{"num_hidden_layers": 10, "hidden_size": 96, "n_experts": 256, "experts_per_token": 8, "d_expert": 32, "d_shared_expert": 64, "hidden_act": "swiglu", "moe_layers": [2, 3, 4, 5, 6, 7, 8, 9], "router_score": "sigmoid", "normalize_top_k": true, "routed_scale": 2.5, "balance_loss": 0.000385, "balance_bias": true, "n_groups": 8, "groups_per_token": 3, "init_std_router": 0.0344, "lr_router": 0.000863, "vocab_size": 4096, "norm": "rmsnorm", "norm_eps": 1e-05, "tie_word_embeddings": false, "optimizer": "muon", "learning_rate": 0.00324, "beta1": 0.93, "batch_tokens": [32768, 65536, 98304], "max_seq_len": 1024, "train_tokens": 262200000, "max_steps": 4423, "dataset": "wikipedia_en"}
Below are experts of layer 6 (counted from 0) of a mixture-of-experts language model. Rows are named router (the router's row for the expert), gate (a neuron's input weights, with its number), up (a neuron's input weights, with its number), down (a neuron's output weights, with its number) and show model dimensions 0-95. Each number is 128 + 32 x the weight over its row's rms, rounded and kept within 0 to 255.
Before each expert's rows: "mostly gets" lists some tokens that are sent to it at least half of the time. This comes from a sample of Wikipedia text that the model never trained on.

# expert 65
mostly gets: " w", " Pol", "-w", "wh", " pol", " W"
router [107 155 131 149 100 194 135  56  96 159 105  75 124  93 162 159  89 140 157 133 201 168 157 119 100 152 101 117 144 117  79  69 151 159 104 168  85  93  74 148 144  86 183 134 151 120 123 128 159 145 123 140 143 138 107 128 183  91 103 112 121 135 122 114  92 211 146  29 115 118 120  85 110 103 151 144 140 160 157  90 106  97 139 159  98 101 138 154 132  95 140 134 185 119 120 112]
gate0 [138 136 160 153 101 148 102  85 183 128 111  96 135 141 126 174  97 106 152 183 122 151 106 156  93  80 101 138 157 128 131 136  88 174 131 115  88  96 121 143 132  94  83 147 115 125 107  82 115 125 197 127 101 208  99 153 156  90  98 126 122  96 106 144  76 192 147  53 106 131 110 145 145 168 142 115 114 163 177  75 189 100 110 168 161 143 140 132  46 139 140 133 194 138 116 124]
up0 [ 96  74 174  72 125 127  89 164 200 120 131 105 242 117 178 174  92 137 108 147 106 131 104 181 150 133 115 114 166 139 124 120 138 108 101 199 179 114 186 166 139 118 155 179 154  97 112  55 105 137 143 101 137 130 154 114  89 119 132 146 134  95 123 165 126 134 116  75  80 102 101 104 139  99 129 116  94 117 143 156 139 111 133 141 139 194 158 111 105 110 180 140 127 141 109 162]
down0 [112 124  67 156  77 136 180 156 182 189 108 149  79 123 104 164  77  83 109 139  94 188 134 146 111 156 133 120 131 157 166 111  94 126 117 146 175 153 165 137 155 152 129 111 159 135 105 137 155 210 142 130 101 106 139 153 144 168 148 143  44  86 108 106 171 154  59  60 144 108 140 146 118 154  84 138  75 148 131 147 118 173 129 143 113  95 149  97 149 145 111 156 115  96  76 106]

# expert 235
mostly gets: " sold", " ±%", "istance", " performed", "earch", "aught"
router [ 85 169 131 129 102 160 136 117  88 145  97 149 204 152 143 134 135 110 109 104 127 103 134 144 109  94  82  84 106 126 105 132 152  76 162 135 115 115 113 176 152  88 139 126 120 183 147 162 150  50 130 135 153 165 159 188  90  86 125 128 143 164 101 180  86 179 169 119 131 111 138  72  94 111 108 211 113 140 154 145  53 143  95 142 112 130 109 145 114 108 171  63 179 140  99 106]
gate0 [141 160 156 114 109 121 162 134 146 139 133 223  75 164 106 136  70 135 166 107 130 124 138 119 149  63  90 102 135 108 115 154 167 132 163 190 111 144 199 119 144 145  95 107 127 137  93 159 172  94 125 152 207 143 193 162 109  99 143 162 159 177  81 143 133 148 102 172 100 188  92 128 115 118 120 144  80 134  82 107 142 157 119 122 120  97 140 127 108 101 165 134 172 179 130 181]
up0 [ 90 163 200  84  82 118 145 128 140 136 103  98 109 113 144 142 136 141 153  78 112 119 111 136 109  76 149  66 161 102 164  83  89  99 101 109 194 141  83 112 160  98 195 170  88 167 168 104 116 154 175 110 131 185  87 150 167 131 141 123 130 109 161 174 103 112 103 171 166 154 100 115 100 122 134 163 190 127 154 102  91 134 122  82 129 161 181 124 192 124 142 123  81 126 143 160]
down0 [ 90 150 125 139 168 160 206 152 183  86 103 119 211 111 125 128 166  72 145  80 144  94 136 136 152 126 102 120 167 184  61 104  93 173 131 215 103 130 131 129 158 146 123 129  95 152 173 152 104 178 143 114 156 123 196 153 183 177 156 119 156 125 105 127 110 165 145 129 148 127 142 165 124 148 173 129 104 125  74 112 132 132 148 105  95 112 137  88 143 140 134 101  79 101  81 123]

# expert 22
mostly gets: " took", " played", " moved", " joined", " came", " served"
router [125 132 167 159 145 121 116 155 103 148  84 117 179 108 171 156  89 117 153 135 157 129 174 116 142 122  93  77 114  94  74 115 141  83 180 103  86 115  86 168 180  75 157 139 148 176 162 139 153 101 117 149 119 178 148 131  87  90  99  86 127 165 168 111 117 201 160  94 158 154  93  82  86 109 155 142 103 144 190 139  91 152  62 129 138  87 167 160  97 130 137  93 137 124 139  71]
gate0 [106 124 110 121 114 140  81 157 140 140 102 119 143 141 142 111 101  63  84 131 133 158 131  84 159 129  51 141 144 187 118 133  96 129 170 125 123 148 137  81 178 119  89 176 160 128 118 191 212 193  63 197  91 158 161  54  72 145 127 141 105 148 101 133 130 140 172 155 107 137 135 113 141 134 102 140  96 100 127 142 139 137  51 164  79 117 115 112 145 104 138 104 151 133 104 149]
up0 [180 169  73  93 115 139 153 119 143  82 118 142  99 114  93 156  98 143 114 135  80 142 142 151 122 164 149 122 128 155 145  83 175 133 117  86 146 146 155 164 152  83  42 124 116  97 161 142 112  86  86 141 104 118 148 188 108 136 129 121  73 113 132 124  97  69 100 191 160 102 114 180 125  81 167 118  85 148 164 123 145 140 123 173 184 118 119 127 170  97 120 133  80  75 165 201]
down0 [190 133 150 110 136 118 131  81 168 148 176 161 164  93  92 113 106 110 193  77 153  75 137 108 153 128 113  79 112 156 126  94 162 150 126 152 184 112 111 108 101 109  83 153  85 136 117 198  91 111  76 126 125 153 104 148 149  95 115 140 144  97 127 176 106 170  87 135 116 133 135 110  86 171 147 113 134  48 170 106 135 154 119 158 153  44 153 139 111 112 100 123 170 110  55 113]

# expert 203
mostly gets: " histor", " man", " artist", " actor", "ician", "ishop"
router [137 134 143 143 146 119 130 122 153 113 114  86 164 123 116  89 104 161 142 113 166 144 144 109 171 152 135 101 109 111  97  82 178 136 162 129  47 102 136 172 158  77  93 151 141 156 127 131 121  72 113 159 183 119 125 189 123 116 106  72 113 174  70 190  82 179 139  97 131 111 105 152  95  69 164 194 147 177 145 103  39 152 126  92 136 128 109 133 116 163 131 137 161 112 115  81]
gate0 [ 95 132 128 155  99 132 124 167 143 179 102 137 105 139 159 104  99  70 146 114 224  97 189 125 195 123  90 159 150 117  51 123 141 164 165 165 126 188 158 147 120 109 131 109 115  90 109 117 112 110  81 137 121 161  66 156 140 132 133  81 117 134 105 140  92  87 112 126 175 115 127 159 129 140 158 140 153 169 141 166  82 144 120  98  79  48 155 124 142  81  94 123 122 125  67 133]
up0 [ 92 140  72 136 125 107 128  46 122 136 152 125 175 108 144  81 141 111 165 105 108 109  99 118 156 149 104 126 149 157 121  88 166  95 117 169 136  70 135 111  93 145 124 144  70 103 180 138 117 118  97  81  72 138 131 111 170  79 113  88 184 119 150  64  59  96 112 121  97 130 158 115 146 114 126 154 135 112 161 228  99 128 165  78 116 101 111  98 142 128  94 145 105 150 163 185]
down0 [ 90 136 169  85 133  96  91  53 151 155 116 116  72 104 114  85  92 178 128 157 139 130 176  91 170 131 119 155  89 197 105 193  81 118 110 101 136  96 110 158 155  83 136  90 136  90  50 129 116 129 136 131  78 163 164 105 126  90 124 188  40 107 126 160 102 137 132 155 167 138 115 162 108 142 170 170 119  95 135 123 101 126  92 148 112 174 126 137 167 155 155 131 112 130 125 117]

# expert 63
mostly gets: " and", " but", " they", " or", " &", " They"
router [143 168 111 144 139 106  71 116 146 175 127  75 169 120 145  86  96 143  95 161 159 141 124  83  96 113  96 113 138  43 115 149 173  69 141 108 123  96 119 143 177 114 134 142 158 127 150 152 128 105  97 103 160 138 220 101 153  96 119 132 126 144 134 158  78 167 205 101 147  99 112 167 153  64 134 175  83 185 143 121  93 129  88  93 107  85 101 163 129  95 103 143 144 105 100 128]
gate0 [ 92 133  55 147 141 171 141 136 121 153  70  81 151 107 151 113  88  33 136 125 134 128 177 150  78 118 117 155 126  87 168 118 117 134 141 111  99  85 154  72 115  94 106 111 149 102 203 176 131 158 106 150 127 179  77  96 139 165 119 138  79 154 147 122 107 160 158 124  64 125 145 108 164 104 126  93 183 112 155 116  78 118 157 110 133 176  99 183 144 123 186 144 105 132 117 119]
up0 [143 150 142 185 143 107 129 135 139 126 101 178 178 106 126 137  93  87 102  75 134 102  74 188 190 127 157  83 106 142 125 171 120 150 121 121  96 101 125  63 137  80 148 123  98 133 151 160 111 171 141  43 145 167 101  58 135 106 147 141 143 152 138 124 154 130 122 124 170 218 178 150 133 101 161 122 141 130 122 179 104 114 192 137  85 156 152 137 119 128 174 120 112 166 120  76]
down0 [167 147 155 121 119 158 184  57 146 170 110 137 113 196 153 136 105 194 118 152 158 142 145 140 150 168 139 158 128 118 112  62 128 102 154 154 158 141 178  99 123 198  88 188 209 136  93 100  87  76 124 143 126 140 140 101  92  85 154  95 124 164 138 118 131  82 119 177 149 120 115 201 217 170 104 127 149 149 112 134 119 141 133 121 116 112 141 138 115 124  93 155 157 127 145 127]

# expert 88
mostly gets: " area", " population", " areas", " status", " region", " development"
router [115 144 171 158 132 131 117 102  83 182 115  93 103 118 138 144  90 162 117 113 129  92 145 112  87 115  76  90 135  83 136 156 131  64 160 156 115  62 106 169 136  57 118  88 125 132 171 113 147  91 133 143 180 138 166 132 125 123  94  88 114 153 141 118 123 164 152 100 104  64 127 131 120  86 104 203 131 128 174 119  27 131 117 131  65 137  98 128 113 104 136  89 147  63 137  85]
gate0 [116 130  94 140  93 130 166 153 123  83 165 131 167  86 103 107 144 151 131 162 159 157 103 131  51 124 120 115 145 145 154 145 120  53 173 202 109 108 140 147  95  95 110 124  79  66 101 104  70 102 125 125 154 184  90  81 103 163 141 126 130 215 109 114 134 127 189 152 105 133 147 143 142 180  77 151 173 103  92 133 129 146 115 153  79 106 117  84 141 144 139 150  84 130 181 108]
up0 [122 176 131 178 144 158 122 130 128 136 148 180 117 159 111 131 199 140 122 104 148 116 110 139  81 118  63  76 180 182 166 148 113  99 143 101 113 134 127 102 121 169 157 109 145 113 118 146  47  88 156 132  74 205 115 136 151 144 161  73 125 104 191 151 110 109 134 170 112  86 131 120 135 156  46 165 110 118 156 115 127 108 164 132 118 129  95 103 124 184 169  87  97 158 141  78]
down0 [ 94 169  91 163 120 126  96  77 116 164 178 129 134 179 186 182 141 111 124 185 129  86 138 122  92  22 111 138 116 182 126 156 126 117 135 124 198 139 186 159 194 107  98 142 136  88 112 134 164 155 127 129  78 106 112 149 108 156 137 125 148 155 151 111 169 100 110 148 168 103 137 162  60 104 111 106 143 154 164 153  96 124  92 101 123 157 190 129  94 130 138 124 132 139  82 161]

# expert 16
mostly gets: " led", " These", "The", " the", " these", " The"
router [133 168  88 147 108 145 126 137 122 174 127  98 146 131 182 134  96 138 122 114 159 152 150 115 115 166 117  74 124  98  85 105 169  59 122 148 108  85 141 179 146  77 137 104 159 152 150 164 160 109 114 133 167 169 135 149 152 145 149 114  94 174 178 158 123 181 179 100 152 129 108 139  92  67 185 158 118 158 173  82 122 147  77 140  94 121 161 155 137  96 130  75 195 134 154  45]
gate0 [107 149 129 116 115  68 117 148 202 160 137 176 154 167  76  77 117 101 154  94 104 124 121  98 161 128 205  94 143 114  78 177 150  93 123 127  74  98  74 142 156  74 207  96 184 161 127 138 159 107 123 104  80 111 112 102 139 126 112 103 117 104 160 160 106 131 140 125 122 163 160 117 154 133 115 177 159 157 134 129  83 152 101 117 109 107 179 119 157 173 136  94 157 197 125 154]
up0 [122 155 141  92 146 142 157 139 145  89 225 170 132 135 159 144  84 114 113 249 165 153 141 118 133 149  75 149 174  93 143 110  95 162 211 130 123  87 134 113 130  65 106 112 100  89 128 145 113 132  53 154 117 192 125 156 116 133 126 145 129 147 112 117 113 110 162  72 122 125  89 171  98 113 135 171 167 157  88 140 146 121 162 148 131 153 147 153 131 101 123 155 152 134 106 100]
down0 [132 139 135 112  60 155 135 108 120 124 132 125  72 145 142 106  67 149 172 184  86 131  86 175 149 140 130 103 184 120 164  76 122 196 187 159 161 109 136 112  76 112  95 154 118 115 110 165 155 133  71 118 118  94 141  92 167 130  99  98 134 152 105  84 113  93 166 153 102 120 100 193  85 144 172 175 108 150 128  81 122 119 146 143 139 152  73 151  53 148  97 144 126 157 169 108]

# expert 150
mostly gets: "born", "Cl", "Pro", "  ", " Born", "J"
router [149 172 151 136 121 154 117 104 106 113  67 120 132  47 128 134 116 193 170 130 176 174  90  89 108  66 103  96 131 108 155 124 155 110 127 168 110 126 104 125 176 104 150 107 130 210 154 115 138 100 105  96 131 153 143 131 144 115 127 107  76 141 140 154 135 209 190  84 122  56  92 107 143 124 138 155 118 202 134  81  96  96 106 119 120 115 106 170 108  85 132 122 160 101 139  85]
gate2 [170 156 162 134  95 162 138 126 131 132 145 197 113  61 129 124 143 129 106  99 188 122 135 106  99 153 163 108 121  81 172 122 159 167  89 155 133 173  88  61 103 110 103 165  93 138 134 121 103 112  97 149 128  81 141 151 133  96 120 140 132 170 134 137 147 125 106 171 111 146 146 162  91  50 169 137 139 132 126 109  63 105  21 153 127 129 144 167 104 136  40 147 115 107  90 129]
up2 [118 132 148 127 166 146 118 116 137 142  85  98  82 135 133  93 116  68  77 121 107  96 145  78 103 109 154 100 131 138 100 169  81 186  98  81  99 138 160  94 129  71 195 107 125  91  22 135 172 107 107 135 148 149 119 129 126 127 118 129 121 110  69 113 158  97 140 136 123  90 152 175  92 136  93 188 110 126 139 138 138 125 161 114 103 172 117 113 211 142 160  90 144 189 173 144]
down2 [ 90 117  93  99 101 161  98 109 113 100 121 153 110 144 137 103 170 138  74 135  99 102 138  93 115 134 129  96 152 111  45 142  74  97 153 113  84  89 157  66 213 164 153 106 181 178 137 119 135  83 120  94 180 107 129 157 115 158 128 154 164 128 111  97 144 204  97 161 132 139 132 190 189 164 151 152 139 182 134 115 101 135  94  84 157 150  96  91 128 114 114 148 114 157 104 161]

# expert 11
mostly gets: " play", " second", " post", " third", " football", " Second"
router [169 126  93 164  60  95 125 119 134 155  83  96 115  82 110 121 135 129 162 123 133 162 129 133  81 122 118  92  88  74 144  81 154  77 132 165  98 110  97 156 155 127  86 101 148 171 125 118 109 112 100 106 126  96 180 135 120 131  69  75 138 119 163 172 121 168 153  86 168 146 126 108  85 117 149 150 136 164 142 131  44 119  67 111 115  51 119 165 100 123 171  57 110 100 169 111]
gate0 [161  61  96 171 111 144 123 134 128  55  66 184 146 106 141 138 125 141 173 142 188 107 142 118 106  88  93  96  97 116 203 130 124 127 137 140 151  98  99 138 144 182 102 104  82 125 131 107  66 164  80 160 118 168 148 174 118  75  74 128  96 142 176 137 146 117 157 149 134 160 101 135 152 130 116 132 120 132  80 143  82 125  72 126  96 103 114 116  92 136 121  42 128 144  90  87]
up0 [140  72 113 171 113 164 126  87 123 159  98  75 112 155 113 126  69 150 153 176 102 168 115 122 143 112 122 147 135 164 112  76 149 157 151 110 127 161 145 157 153  98 139 111 155 130  95 192  79 160 130 172 109 111 155 149  96 124 123 148  99 152 181  69 121  87 187 111 135 172 119 150 108 100 167 132 183 168  96 119  81 138 121 149 173 110 168 113 157 141 137  76  96 133  35  68]
down0 [110 147 113  96 159 152 141 138 150  99 143 107 111  96 146 129 103  90 140 191 151 147 177 105  87  71 106 118 132 168 107 182 146 146 115 111 174 170 129  84 149  70  59 110 180 108 163 111 108 141 131 107 151 124 193 127 122 133 142 149 101 134  78 133 145  75  94 121 144 125 149 168 133 135 170 125 187 100 129 169 134  89 128 103 105  73 157 124  38 135 147  92  92 168 191 180]

# expert 222
mostly gets: " player", " member", " President", " director", " father", " author"
router [112  93 125 127  89 145 137 114  77 139 134 106 189 107 140 144 120 136 118 121 164  98 178 138 137 131 153  85  94  54  85  93 148 116  94 161  84 141  98 178 179  96 149 127 130 156 172  90 165  93 153 143 214 132 157 147 119 109  96 114  94 120  92 145 130 169 178  82 132 127 127 140  85 110 114 205 108 202 161 141  32 136 128 123 122 131 121 101 149 119 128 136 167  99  95 104]
gate0 [160 148 146 151 136 114 150 149 161 150  78 113 148 131 160 136  87 134  75 123 114 135 180 100 111  64 194 112 110 177 102 152 157  72  87  85 114 133 154 170 135  76 127 111 141  79 163 129 150 142 154  94  60 149 113 128  96 148 154 128  95 193 112 151  76 125 136 119 164 111 164 150 179 110 110  88 152 122 131 159 204  79 122 201 131 116  74 127 114 175  84 138 154 125 134 126]
up0 [159 165 162 143 131 140 163  65 149 114 132 124 132 115  97 109 122 126 170 164 156  65  75  71 131 152  77 107 192  58  95 130  81 139 159 144 161  89  92  79 136 171  97 190  93 138 116 133  92 157 125 101 122 162 111  82 150 150 143 148 147 135 142  71 157 132 117 122 115  90 130  75 100 110 133 145 111 111 144 186  78 167 137  99 143 168 153 180  88  79 109 134 154 125 147  74]
down0 [125 172  87 141 140 146 100  98 169 150  93 154 122 100 137 124  98 124 109 103 112 138 146 120 110 145 189 107  94 169 118  85 151  98 168 127 158  88  86 153 121 115 140 120 147  97  94 172 178 149 124 118 135 116 146  80  61  95  69 178 151 156 111  81 146 122  91 100 131  99 106 196 139 154 115 148  53 105 148  75 188  99 125 127  70 127  37 128 133  96 106 134 126  89 157  87]

# expert 241
mostly gets: " used", " released", " published", " announced", " located", " died"
router [111 171 118 127 140 146 126  92  91 164 132  95 151 117 162 156 127 150 106 118 146 157 155  90 122 126 100  84 144  57  98 122 132 119 148 120 124  92  91 199 113  66 104 109 130 144 184 144 172  55  99 127 138 174 162 132 121 117 132 109 113 153 130 108 137 177 174  56 153 125  82  93  98  91 163 157 107 172 177 116 104 130  53 121  91 142 152 150  95 146 117  52 121 134 159  65]
gate0 [ 78 180  69 154 173 113 171 111 106  93 153 164 146 162 125  90 129 115  99 121 106 150 198 100  79 141 127 169 136  90 115 131 123 148 142 144  88 152 105  80 121  76 102  70 100 112  82 135 162 131 141 162  85 119 171 118 123 134 109 106  79 119 126  55 112 138 198 162 164  82 115 132 130  86  84 101 122 182 106 103  33 145 131 133 168 132 117 150 134 141 135 150 100 151 128  91]
up0 [ 86 140 107 148 118 149 169  99 107 125 131 108 136 126 179 139 120 128 113  84 104 176 159 117 162 138  89 149 129 110 100 142 174 106 120 151 150  92 124 123  92 149  86  95 115 183  90  91 176 122 161 192 127 125 125  93 180 137 129  94 121 143 163 125 123 147  69 127 100 118 166 116 169  77 102 148 110 166 143 206 134 112 173 151 110 133 161  40 108 161 106  49 166  66 100  83]
down0 [162 104 126 135 111 130 132 101  86 129 150 131  75  99 141 117 207 148 110 113  83 162 185 177 167 126 108 168 126  98 169 142 189 117 171 166 122 124 187  78 123 122  88 129  88 139 103 103 103 136 162 118  66  84 103 101 110 137 189 148 151 132 173 167  60 158 100 188 130  89 100  62 165 173 127  82 128 147 144 156  86 146 115 158 139 143 119 111 101 150 128 114  84 130 109 109]

# expert 253
mostly gets: " during", "During", " During", " at", "On", " across"
router [139 143 145 182  95 109  90  92 111 131  73  81 128 104 196 132 138 158 138 103 163 143 166 145 138 123 112  60 104  77 122  85 167  63 178 111 124 113  82 144 170 158 155 145 145 132 108 134 133 108 113 110  98 139 148 154 121 110 100 128 115 140 157 125 105 172 147  91 158 152  80  85  72 106 171 196  83 166 152 117  70 178  97 138 162 131 134 188 121  96 178 126 153 146  97  82]
gate0 [163 189 119 147  75  95 110  74 151 138 157 121 104 121 147 120  92 130 155 204 146 155  92 137 134  87  71 124 130 112 130 116 129 116 138 121  96 120 165 159 167  86 111 155 113 114 104 104 138 116 122 157 124 173  87 153 133 147 117 126 202 166 133 151 176 153  88  83 215 192  91  81 125  98 143 159 120  90 150 139 113 195  90  72 102 155  97 110 161 122 136 116 185 170 126 123]
up0 [119 126  69 133  55 114 170 104 151  65 136  83 156 176 100 143 145 101 132 114 109 148 125 131 190 150 144 102 134  95 113 153 117 156 132 135 130 118 109 128 121 148 103  48 150 129 101 138 147  98 163 102  85 118 116  99 123 102  68 133  86 105 118 133  81 175 151 136 116 117  48 149 157 149  97 147  74 131 183  96 121 124 156 159 155 141 222 149  60 101 115 121 118 187 104 110]
down0 [119 123  98  89 104 191 132 156 115 176 125 180 177 145 150 159  93 153 162  66  96 111 147 127 133 132 123 117 136 147 121 143 146 118 125 146 163 112 162 121 166 144 127 114 151 146 196 105 123 180 138 164  72  95 118 170  97  90 127  94 149 103 133 105 120 129 114  73  72  89 112 188 106 127  90 127 148 140 103 172 157 164 153  86  82 104 130 116 121  37 157 194 178  64 135 105]

# expert 169
mostly gets: " Comp", " co", " Co", " For", " Vol", " vol"
router [131 134 114 195  94 146  96  81 106 160  82  79 122  94 136 115 108 186 114  93 168 122 120 139  98 138 139  50 134 131 137 116 132  61 140 147  91  84  58 108 183 114 119 117 110 188 150 158 177 129 102  93 125 102 134 144 133  42 130  96 119 133 172 154 112 174 199 100 135  84 126  60 139 127 159 153 111 132 188  84 110 140 139 100 133 125 132 175 113 125 149 120 132  96 119 120]
gate0 [ 98 139  98 134  98 181  81 165 158 140 122  77 111 145 127 123  92 134  79 171 174 165 108 110 121 100  49 103 112 129 112 192 100  90 165 168 103 135 114 159 145 147 103 166 127 198  92 189 120 129 154 137  81 161 143 143 142 118 127 112  77  90 113  74 145 144 161 108 132 153 153 109 173 114 109 120 208 140 128  63 112 158 118 142 129 150 192 144 118  85 108 157  72 141 154 113]
up0 [121  93 147  95 168 151 144 156 135 148 103 166 178 115 113  98 178 149 129 126 156 130 160 146 147 167 117 165 106 109 117 110  81 107 111 122  78 150 180  96 105 208 166 132 198  93 127 121 101  93 114 142 126  93  79 145 112 151 120 179 195 129  83 193 100 160  87 131 120 161 146 113 103 104 151 174 151  93 133 161 136 132 156 151 137  32 143 180 102 153 167 156 135 112 173 118]
down0 [108 132 116 136 135 118 156 105 124 134  89 130 116  93 153 138 159 136 108 108 136 105 119  77 118 184 138  97  93 153  92 130 150 158  94  95 145 178  51 167 115 111  91 168 161 128  86  93 165  86 155 160 130 140  92 115 182 127  61 160 108 130 116  99 158 174  83  94  63 123  88  62 108 157 147 152  61  86 123  77 109 115 106 144 140 114  79 145  98 182 168 142  72 102  97 142]

# expert 140
mostly gets: " David", " James", " John", " Robert", " William", " Richard"
router [ 84 111 126 100 137 116 110 143 120 162 130  86 154 112 151 102 115 131  95  67 146 116 151 127 126 185 105  63 117  76 114  97 150  77 130 115  82 116  68 151 143 118 139 159 130 149 186 124 167  51 140 133 183 126 153 146 184 112  69 125 112 146  67 116 120 149 166  80 122 120  79 134 126 112 121 136 148 176 171 168  40 133  79 127 111  78 141 139 119 119 113 129 173 110  76  87]
gate0 [101 127  86  76 116 181 130 150 118  58 113 151 160 134 129  87 116  81 132  65 175 124 135 140 149  84 113 104 150 139 111  60  88 150 110 121 136  40 123 119 155 138 114 142  62 147 170 144 116 126  61 123 163 132  99 122 220 160  79  98 147 110 102  89 140 130 157 131 119 134 148 181 207 124 109 164 168 174 134 155 168 117 103 108 126 146 119 139 114 111 165 143 151 127 109 127]
up0 [125 113 127 121  68 155 109 153 126 172 202 126 128 130  90 123 118 190 119 110 163 182 159  78  95 147 133 117 136 152 168 136 113 141 130 109 138 127 145 183  73 110  98 146 128 140 116 127 160  70 154  89 127 176 174  98 175 155  98  78 135 133 128 111 116 129 189 140  58 146 137 125 128 153 103 147 194 141 133 186 169 148 121 163 173 166 128 206 101  84 170  99  98  97  88 124]
down0 [ 88 129 181 119 111 102 134 124 146 100 188  77 143 141 160 122 140 117 131  93 109 145  99 201 184 196 143  95 151 124 115 106 156 149  96  27 101 125 128 112 157 160 145 146  52 131 162 138 146 234 161 105 143 131 150 130 106 129 128 175 156 108 124 132 176 122 143 168 110 104 114 135  83 139 121 112 107 146 134 195 148 106 131 114 167 180 109  94 107 151 148 159 175 123 122 113]

# expert 38
mostly gets: " they", " would", " who", "ially", " often", " could"
router [149 206 135 138 148 122  90  96 132 171 121 104 153 154 147  91  75 139 119 134 134 143 116 101  77 139  82  95 152  48 123 113 162  83 132 158 123  73 114 173 160  89 141 150 157 150 129 143 149 116  80 151 188 194 205  84 157 120 102 140 129 166  86 136  56 130 155 112 147 129 108 106 148 106 153 216 127 149 156 141  86 135  97 123 108  81  98 114 107 127 144 145 154  94 114 131]
gate0 [129 148 178 160  61 129  87 142 121 160 108 155 148 103 151 103 126 152 110 125  67  93 174  78 150  99 121 109 164  53  91 205 150 135 121 141 108  72 128 123 199 122 139 115 180 107 149 194 148 159 156 170 118 171 129  74 130 133 106 153 121  91 147  88  91 110 155 134  77 165 139 103  85 145  87 110 115 131 134  92 125 101 124 187 159 139 146 119 155 124  78  66 117 112 113 126]
up0 [ 95  90 100 124 125  98 113 133 164 158 133 118 101 121 146 143 124 125 118 127 155 163 151 159 143 110 114 122  87 131 107 192 166 141  62 127 150 117 143 167  66  95 153 183 124 136 148 162 103 139  32 113 227 146  99 151 136 136 179 147 105 125 106 104 119 154 132 142  81 123 102  77 151 102 103 120  93 179 137 171 136 135 174 115 129 113 168 139  80 178  75 146 175  90 192 115]
down0 [168 115  96 139 202 106 115 104 115 140 125 163 114 104 141 106 115  96 128 171 151 159  97  92  88 173  90 175 121 208 134 115 144 127 131 103 117  81 119  95 149  96 107 154 199 158  73 124 124 113 100  96 157 118 163 142 184 143  98 133 102 182 133 149 111 137 117 172 168 138 103 151 148 140 150 132 136  27  49 159 127 111 160 119 136 107  90  76 111 160  93 153  76 138 142 115]

# expert 166
mostly gets: " political", " Dep", " opp", "islative", "-c", "-C"
router [158 124 111 127 100 115 110 133 142 153  63  90  83  94 163 142  68 151 149 143 147 153 153 167 123 118 117 110 118 115 164 103 155  69 175 170 112  92 115 104 195 105 166 139 129 216 129 122 183 127 145 115 153  92 173 137 120 108  83 129 136 171 105 199 119 180 205 122 143  97  85 131 117  84 116 180 109 172 122 128 109 131 137  93  99 110 105 167 125  70 100 155 120  80 122 109]
gate0 [172  99 116 128 130 105  91 119  91 101  92 155 171 107 150 168 124 106 163 155  86 139  69 118  65 165 162 147 148 118 138 138 143  31 125 113 169  76 134 112 150 134 153 124 123 181 163  64 191  66 137 101  82  92 144 146 126 134 114 100 177 112 113 167  78 138 137 127 103 126 151 133 141 106 132  75 102 149 138 181 112 130  89 146 111 127  92 201 187 164 104 158 131 113 109 126]
up0 [171 109 113 134  84 104  99  87  91 124 141 117 143 137 141 211 138 188 180 118  85 170 111 190 121 195 114 134 175 125 152 119 135 111 176 172 142  95 160 122  83 175 188 158 171 107  96 129 157 151 114 119 121 114 156 164 126 105  67 106 133 141 120  70 113 170 108 165 164  89 157 103 115 127  88 196 108 146 154  77 120 122 109 149 144 139 160 170 194 130 148 133 148 125 146 110]
down0 [136 118 111  72  92 143  94 118 150 130 143 144 133 118  74 187 141  95 130 181  75  82  98 120 115 116  60 111 129  93 162  40 134 122 106 146 140 105 199 156 104  76 114 144 116 116  50 109 119 148 169 173 103 100 192 166  90 168 114 140  93 147 138 126  82 155 127 122 101 137  96 137  54 167 129 146 127 139 115 110 104 127 111 145 187 130 123  52 135 117 114 116 148 137 151 110]

# expert 72
mostly gets: " season", " district", " Cup", " city", " club", " goal"
router [121 127 151 174 102  98 119 104 107 167  75  93 124 131 136 168 109 157 124 115 153 117 123 115 103 163 104 124 138  90 163 105 130  62 153 151 108 108 105 118 196  67 104 123 166 182 150  87 160 144 138 131 167 140 147 114 124 110  70  98  89 121 132 104  97 181 148 110 137 101 111 128 142  92 124 216 124 146 166 130   7 133  93 141 142 101 124 127 103  91 166  56 142  99 101 101]
gate1 [ 81 127 114 167 124  70 135 132 178 142  86 156 126 155 142 117 122  98  89  82 134 172  82 107 153 128 185 124 142 106 127 109 141  75 158 103 167  91 107  89 166  98 132 217 127 157 164 133 123 141  89 150  82 120 130 132 151 125 155 159 101 146 125 118  69 169 131 130 141 138 129  71 126 116  98 190  87 132  51 122  90 116 153 136 159 118  95 105 112  62 135  91  79  47 116 134]
up1 [ 93 113 130 142  80 107  62 133 113  95 141 180 153 151  90 108  74 135 115 130 142  98  68 102  84  68  87 109  98  92 121 136 123  91 137 130 117  70 127  81 175 120  70 178 108 181 112 102 114 157 179 162 137 102 137 138 119  97 102 190 117  98 134 156 167 172 146 121 110 162 116 164 162 110 172 168 151 142 107 115 137  92  68 178 137  96 105 151 119  78 145 107  96 131 127 193]
down1 [116  72 129  96 105 115 128 148  80 140 104  62 112 149 137 138 168  85 123 136 169 125 110 110 139 231 122 168 183  95 130  93 144 170 156 137 120 163 132 130 131 161 155 134 129 112  42 185  81 143 129 124 148  99 166  92  98 119 131 151 178 117 144 157 105 135 165 131 156 142 154 158 130 144 142 220  88  72 129 178  69 150 156 134 145 136  99 167 133 126 141 136 124 164  83 152]